python train.py --d_model=384 --n_experts=32 --d_expert=96 --activation="tanh_gelu" --router_score="softmax" --normalize_top_k=true --init_std_router=0.0256 --norm_eps=1e-05 --beta1=0.95 --seq_len=512
Below are experts of layer 7 (counted from 0) of a mixture-of-experts language model. Rows are named router (the router's row for the expert), down (a neuron's output weights, with its number) and show model dimensions 224-255. Each number is 200 + 30 x the weight over its row's rms, rounded and kept within 0 to 999.
Before each expert's rows: "raises" lists some tokens whose logits its average output raises strongly, later layers aside. This comes from a sample of Wikipedia text that the model never trained on.

# expert 21
raises: ",", " or", "."
router,201,217,244,245,185,168,236,197,190,137,141,187,137,149,191,193,191,191,203,228,241,221,205,204,161,209,228,223,207,194,200,131
down0,171,223,229,189,202,227,194,183,208,222,174,186,207,219,281,164,178,225,233,173,169,202,259,226,185,193,175,273,211,165,203,239
down1,214,234,134,174,177,251,201,214,210,195,172,216,218,213,210,223,229,242,157,125,162,252,161,200,177,184,180,246,223,218,211,240
down2,148,216,197,157,207,225,195,200,213,202,229,205,192,147,221,217,230,140,173,188,142,202,176,210,160,209,228,245,197,173,228,206
down3,139,173,167,211,221,167,195,219,203,144,237,263,142,144,240,263,233,217,157,172,186,211,172,197,203,229,221,198,187,168,125,187
down4,249,198,166,212,182,194,180,287,187,166,263,240,205,249,191,225,159,177,158,170,206,210,162,203,183,182,219,166,224,196,262,249
down5,187,227,190,170,149,154,200,214,233,196,199,182,203,223,185,199,182,202,226,198,185,241,231,204,185,181,201,209,250,188,249,185
down6,208,210,184,145,166,232,221,197,197,219,212,296,252,184,151,203,201,178,257,202,166,251,204,200,181,203,207,159,211,215,200,206
down7,204,162,212,209,113,174,152,207,218,203,226,195,211,167,182,214,239,174,211,197,208,161,219,213,109,211,185,149,147,182,136,238
down8,199,210,179,201,173,250,179,232,244,155,209,172,189,207,224,218,229,250,200,167,216,220,178,231,163,177,161,226,159,202,272,239
down9,275,198,241,187,183,226,210,203,253,161,197,205,246,182,223,243,166,189,184,184,195,202,200,213,221,197,194,272,151,241,159,206
down10,148,194,270,194,264,212,209,152,188,204,192,73,173,210,143,230,209,217,195,245,186,192,186,185,269,201,208,237,189,223,127,160
down11,242,210,211,218,236,199,194,224,218,267,240,209,225,170,198,203,249,181,234,127,222,177,155,221,144,227,234,194,197,215,165,224
down12,267,211,239,212,281,204,226,203,184,261,210,210,221,203,215,207,173,197,211,214,197,232,248,169,200,179,197,182,183,209,177,177
down13,265,188,191,144,205,208,210,217,189,224,204,252,250,199,156,151,197,249,167,188,188,192,184,221,155,192,177,161,211,203,176,256
down14,193,247,211,222,199,222,195,226,194,180,227,305,212,154,255,179,190,206,215,283,208,162,217,149,257,199,171,204,207,167,198,128
down15,193,293,191,261,177,138,209,126,171,217,178,149,189,201,236,201,169,217,228,178,210,214,230,182,165,184,215,154,199,182,239,246
down16,218,158,160,169,223,259,190,212,253,204,263,277,197,211,174,158,231,210,207,192,199,266,181,205,149,203,183,170,213,197,178,181
down17,237,232,170,176,222,186,150,191,163,217,163,115,158,292,205,233,256,222,201,208,226,195,182,235,244,228,244,157,229,276,170,204
down18,187,225,200,248,182,212,181,180,164,224,179,177,236,211,175,208,196,207,171,274,206,195,204,221,184,207,211,165,180,204,123,242
down19,160,197,144,208,168,228,211,211,222,170,203,317,221,194,230,176,211,213,232,149,227,156,176,219,179,172,214,215,188,192,252,191
down20,194,165,218,203,265,209,196,217,227,231,152,211,285,175,183,216,195,237,207,163,285,185,180,157,172,195,204,237,185,192,212,194
down21,163,216,151,199,226,213,225,200,217,201,217,234,140,196,228,178,208,213,157,238,232,256,216,173,182,140,218,204,226,148,173,178
down22,156,203,188,223,190,144,201,207,174,182,191,183,216,230,227,203,176,199,250,220,184,209,239,188,165,196,188,226,180,220,238,252

# expert 13
raises: " The", "\n", " They", " There", " It", " This"
router,190,235,172,155,183,190,214,196,207,193,241,153,234,204,205,166,197,207,205,149,146,201,189,231,231,187,234,228,266,189,219,175
down0,197,197,233,174,192,224,221,176,214,168,131,258,206,193,207,153,216,146,133,198,219,199,211,190,126,226,216,133,154,251,197,241
down1,120,194,170,182,224,190,270,169,136,216,258,204,235,237,217,216,228,248,211,208,214,178,202,182,207,243,208,201,214,254,207,204
down2,215,195,205,231,225,167,179,256,213,158,194,165,179,228,161,171,162,205,200,229,168,267,219,132,171,207,162,166,185,206,195,249
down3,235,186,184,221,109,181,172,193,235,203,211,329,240,203,206,191,199,164,227,256,161,226,204,212,177,172,180,150,170,211,217,172
down4,275,198,181,259,161,198,256,165,256,249,210,252,191,264,213,184,164,214,189,185,217,183,213,208,205,221,163,180,208,229,221,204
down5,135,203,243,137,268,216,181,205,200,208,228,254,215,218,187,248,222,193,246,162,171,242,200,197,173,176,239,162,228,224,171,184
down6,180,194,225,228,169,133,161,192,248,200,168,188,196,220,212,134,208,212,262,211,169,232,265,178,210,203,210,227,186,226,186,172
down7,166,184,173,185,222,214,234,208,147,199,183,209,177,202,124,195,185,216,183,207,172,253,183,192,177,148,165,196,215,194,181,210
down8,226,182,194,129,171,226,199,197,247,250,201,94,230,183,174,205,227,205,157,232,197,228,174,181,177,213,120,224,137,125,198,192
down9,169,196,160,177,232,181,236,181,200,197,223,186,194,198,248,227,228,196,189,191,240,257,203,194,219,223,194,230,230,282,170,196
down10,205,213,168,224,186,216,178,230,219,204,167,217,236,216,197,220,215,248,197,226,193,198,147,191,271,177,229,190,176,173,194,185
down11,185,198,227,135,215,99,248,202,185,156,123,203,180,180,195,209,195,205,209,237,182,224,208,208,200,231,175,181,245,226,188,209
down12,183,179,192,190,232,188,177,128,189,205,205,212,276,229,231,178,170,194,205,216,202,196,246,211,231,104,122,167,154,206,227,277
down13,218,114,220,113,222,176,200,158,220,204,192,161,229,229,202,236,255,195,194,226,200,203,194,200,191,198,155,202,214,208,166,228
down14,208,184,178,196,253,212,153,222,191,209,197,215,245,194,203,170,217,174,227,204,259,149,217,192,208,219,218,178,225,181,189,261
down15,198,216,205,267,227,215,206,232,212,195,130,180,188,273,185,205,202,205,199,206,191,217,137,165,220,189,245,210,190,190,141,213
down16,212,180,175,218,251,200,186,188,198,267,214,249,215,239,190,165,198,193,193,230,212,186,150,177,212,187,184,234,228,191,148,206
down17,199,216,224,194,199,199,174,125,235,193,220,205,166,188,247,194,214,216,198,214,196,207,197,149,207,190,234,227,189,205,186,198
down18,201,166,220,181,229,206,167,192,202,175,164,319,145,190,237,251,165,273,211,216,223,219,234,187,237,170,177,209,187,228,236,217
down19,220,203,172,173,189,141,210,215,232,194,186,279,225,213,182,225,162,161,206,193,210,218,198,174,225,228,199,176,180,211,234,228
down20,184,193,187,239,179,206,197,127,280,202,196,215,219,198,180,190,222,232,233,201,195,152,222,199,198,186,198,177,247,204,211,221
down21,204,213,194,192,196,211,248,202,156,268,192,212,240,218,181,155,196,150,184,201,173,150,195,142,169,215,190,213,201,241,176,213
down22,159,170,221,240,247,178,176,213,218,246,153,210,274,186,183,163,248,156,121,212,197,160,201,210,203,197,178,208,149,192,218,163

# expert 29
raises: " were", " are", " have", " include"
router,154,183,261,195,179,185,219,196,210,262,184,167,218,171,288,173,214,224,203,230,210,204,194,224,197,227,143,207,181,213,201,198
down0,173,132,167,278,186,226,151,228,167,206,183,255,184,189,204,193,181,138,172,188,193,254,192,255,166,153,155,190,240,226,124,251
down1,202,165,227,186,180,165,182,216,247,197,231,143,217,156,252,233,201,168,185,234,237,219,183,219,217,209,196,197,129,135,230,194
down2,170,263,225,179,173,198,236,216,173,212,197,219,216,218,228,172,207,171,210,204,152,179,165,248,162,217,209,172,183,209,178,184
down3,179,174,171,205,179,178,176,198,278,209,68,137,177,197,187,268,199,207,198,220,197,205,159,204,224,175,261,200,166,196,169,141
down4,183,168,201,176,133,198,156,145,177,216,199,167,167,247,222,250,228,235,264,203,214,241,185,178,214,214,211,148,271,199,223,183
down5,214,215,203,210,194,227,231,209,140,212,185,167,181,226,159,204,220,208,195,113,171,187,198,204,203,189,237,153,236,242,197,215
down6,253,214,215,134,183,204,159,200,223,207,168,295,203,218,148,214,214,221,264,222,180,187,131,237,200,176,177,145,187,194,180,193
down7,204,197,186,202,127,262,167,205,204,154,184,232,157,219,167,177,173,215,183,198,191,230,195,215,231,148,284,185,226,210,212,229
down8,212,204,227,240,228,204,222,188,217,184,218,234,247,183,178,207,240,115,199,146,164,166,141,220,156,255,194,145,195,146,251,179
down9,175,204,213,190,239,217,193,231,220,163,204,265,216,216,152,159,158,199,200,203,173,167,216,168,179,211,235,169,223,119,205,181
down10,211,209,224,213,246,231,220,220,197,197,178,209,181,210,161,217,243,200,187,247,247,225,203,214,187,157,144,186,307,237,166,237
down11,206,265,200,182,196,174,169,237,194,223,187,268,212,180,221,211,236,260,232,281,168,214,202,193,185,187,196,260,197,242,177,243
down12,242,207,220,211,207,229,133,159,188,238,227,189,237,175,253,177,196,226,171,222,160,161,224,196,211,208,142,165,99,206,232,126
down13,228,212,246,176,227,131,214,142,181,165,202,134,176,180,244,236,197,208,227,236,190,130,161,241,242,184,147,214,151,188,182,216
down14,169,172,194,180,220,180,167,192,213,179,271,229,237,179,166,208,284,169,153,155,184,217,166,147,148,185,188,170,136,166,195,179
down15,197,198,233,199,149,170,222,214,187,149,232,193,167,197,204,215,158,206,192,202,179,245,218,212,168,171,176,229,172,176,178,160
down16,191,219,201,197,184,229,146,223,182,151,227,205,233,252,253,191,194,239,242,186,217,209,196,164,203,160,263,217,213,237,156,155
down17,196,182,180,145,218,225,212,167,201,211,166,284,205,190,166,208,181,218,219,111,128,203,154,219,212,201,248,224,231,178,233,193
down18,190,229,221,261,220,183,198,205,231,191,229,251,160,219,244,180,196,209,197,224,216,147,197,209,187,155,192,164,244,178,129,224
down19,200,191,211,174,220,124,213,213,190,209,168,234,199,217,231,185,205,231,215,172,190,189,192,177,231,198,183,190,187,223,214,227
down20,213,175,90,185,152,197,188,197,151,179,198,186,200,236,222,214,170,192,218,224,172,212,216,193,230,192,247,112,191,179,198,153
down21,241,209,180,204,213,145,198,164,252,211,195,187,163,191,135,181,227,182,171,192,216,147,205,232,202,180,182,172,217,182,272,194
down22,214,192,200,203,219,207,212,259,196,233,196,214,196,229,192,124,181,171,254,245,185,201,221,262,109,175,202,214,259,169,220,190

# expert 16
raises: " He", "\n", " In", " Following"
router,146,204,134,204,205,202,200,221,170,206,165,162,128,213,208,177,228,178,200,225,189,228,231,193,210,158,226,228,186,219,182,184
down0,229,175,187,246,195,208,198,205,124,173,181,137,192,204,202,251,209,187,192,239,225,126,231,177,200,157,101,205,160,211,152,171
down1,213,232,257,215,191,237,184,198,209,214,216,249,171,259,115,189,201,204,248,208,182,241,210,149,211,184,236,178,203,157,186,193
down2,214,236,164,233,213,184,186,202,204,161,207,228,208,197,215,191,164,206,228,159,239,150,191,124,209,224,206,156,183,225,209,204
down3,169,210,221,191,116,182,252,188,220,166,200,204,149,197,181,174,207,156,228,154,155,174,192,193,203,215,233,133,172,234,151,177
down4,170,202,174,127,163,181,210,201,185,213,165,249,187,165,165,208,201,206,172,204,215,138,163,174,229,175,215,188,262,194,202,188
down5,171,215,189,248,167,199,197,293,134,269,182,159,169,227,183,186,185,160,209,205,212,187,208,197,199,184,212,243,142,196,178,205
down6,233,221,173,201,226,254,170,176,212,201,212,288,219,197,169,207,182,211,225,210,219,210,229,157,210,220,243,163,184,117,204,219
down7,259,218,219,224,174,219,199,214,233,256,225,142,191,259,171,172,162,225,239,187,183,210,205,199,220,197,175,214,228,200,212,180
down8,187,204,183,197,184,193,167,244,203,197,192,218,162,186,195,157,182,183,204,124,144,195,214,215,205,211,201,234,181,187,173,224
down9,180,194,168,160,188,118,255,136,191,201,219,226,138,193,188,163,203,189,167,192,217,163,189,219,230,210,214,218,184,129,182,167
down10,197,247,184,193,204,183,169,212,174,194,175,239,206,152,224,166,218,226,229,220,216,163,223,170,225,189,243,190,205,243,153,221
down11,123,159,216,185,209,193,167,200,202,199,196,125,229,216,233,164,250,182,221,187,160,190,250,205,220,198,193,227,230,238,208,204
down12,221,199,197,187,226,187,194,275,176,247,205,247,219,151,197,232,179,196,214,189,220,245,183,233,212,254,172,174,188,220,243,231
down13,249,248,149,270,150,173,261,195,176,200,231,190,234,163,162,199,191,145,176,184,186,193,143,236,168,227,224,180,149,149,172,190
down14,148,215,172,135,227,203,205,187,202,217,178,204,203,223,210,205,171,238,135,192,183,166,189,205,269,170,180,208,200,129,178,196
down15,182,177,194,169,176,221,198,224,150,217,133,145,213,186,204,154,189,184,205,228,204,177,194,188,240,195,141,255,169,222,169,250
down16,267,185,222,277,238,180,238,241,212,202,213,210,187,191,187,198,168,245,192,191,177,186,235,204,179,228,244,196,155,193,216,174
down17,183,211,157,170,203,248,233,217,176,203,254,116,210,214,178,183,231,216,153,175,216,195,172,181,162,198,192,203,189,179,222,195
down18,164,209,196,202,195,213,218,207,225,170,181,209,179,200,237,199,201,169,209,199,152,211,268,194,191,268,226,178,180,225,167,258
down19,197,211,207,223,207,237,186,248,190,272,214,212,182,221,183,162,193,179,227,196,193,224,217,189,173,213,265,243,162,177,217,218
down20,219,171,167,200,182,221,208,205,144,227,190,226,206,187,190,203,218,214,234,203,199,194,201,245,145,232,213,187,246,247,197,204
down21,249,205,220,231,233,215,251,197,216,160,199,218,231,238,204,181,220,199,140,206,252,180,180,191,168,177,240,225,217,197,183,153
down22,222,260,182,242,184,180,157,205,193,188,190,223,188,161,184,165,199,243,217,183,230,170,157,161,117,238,225,141,174,212,205,234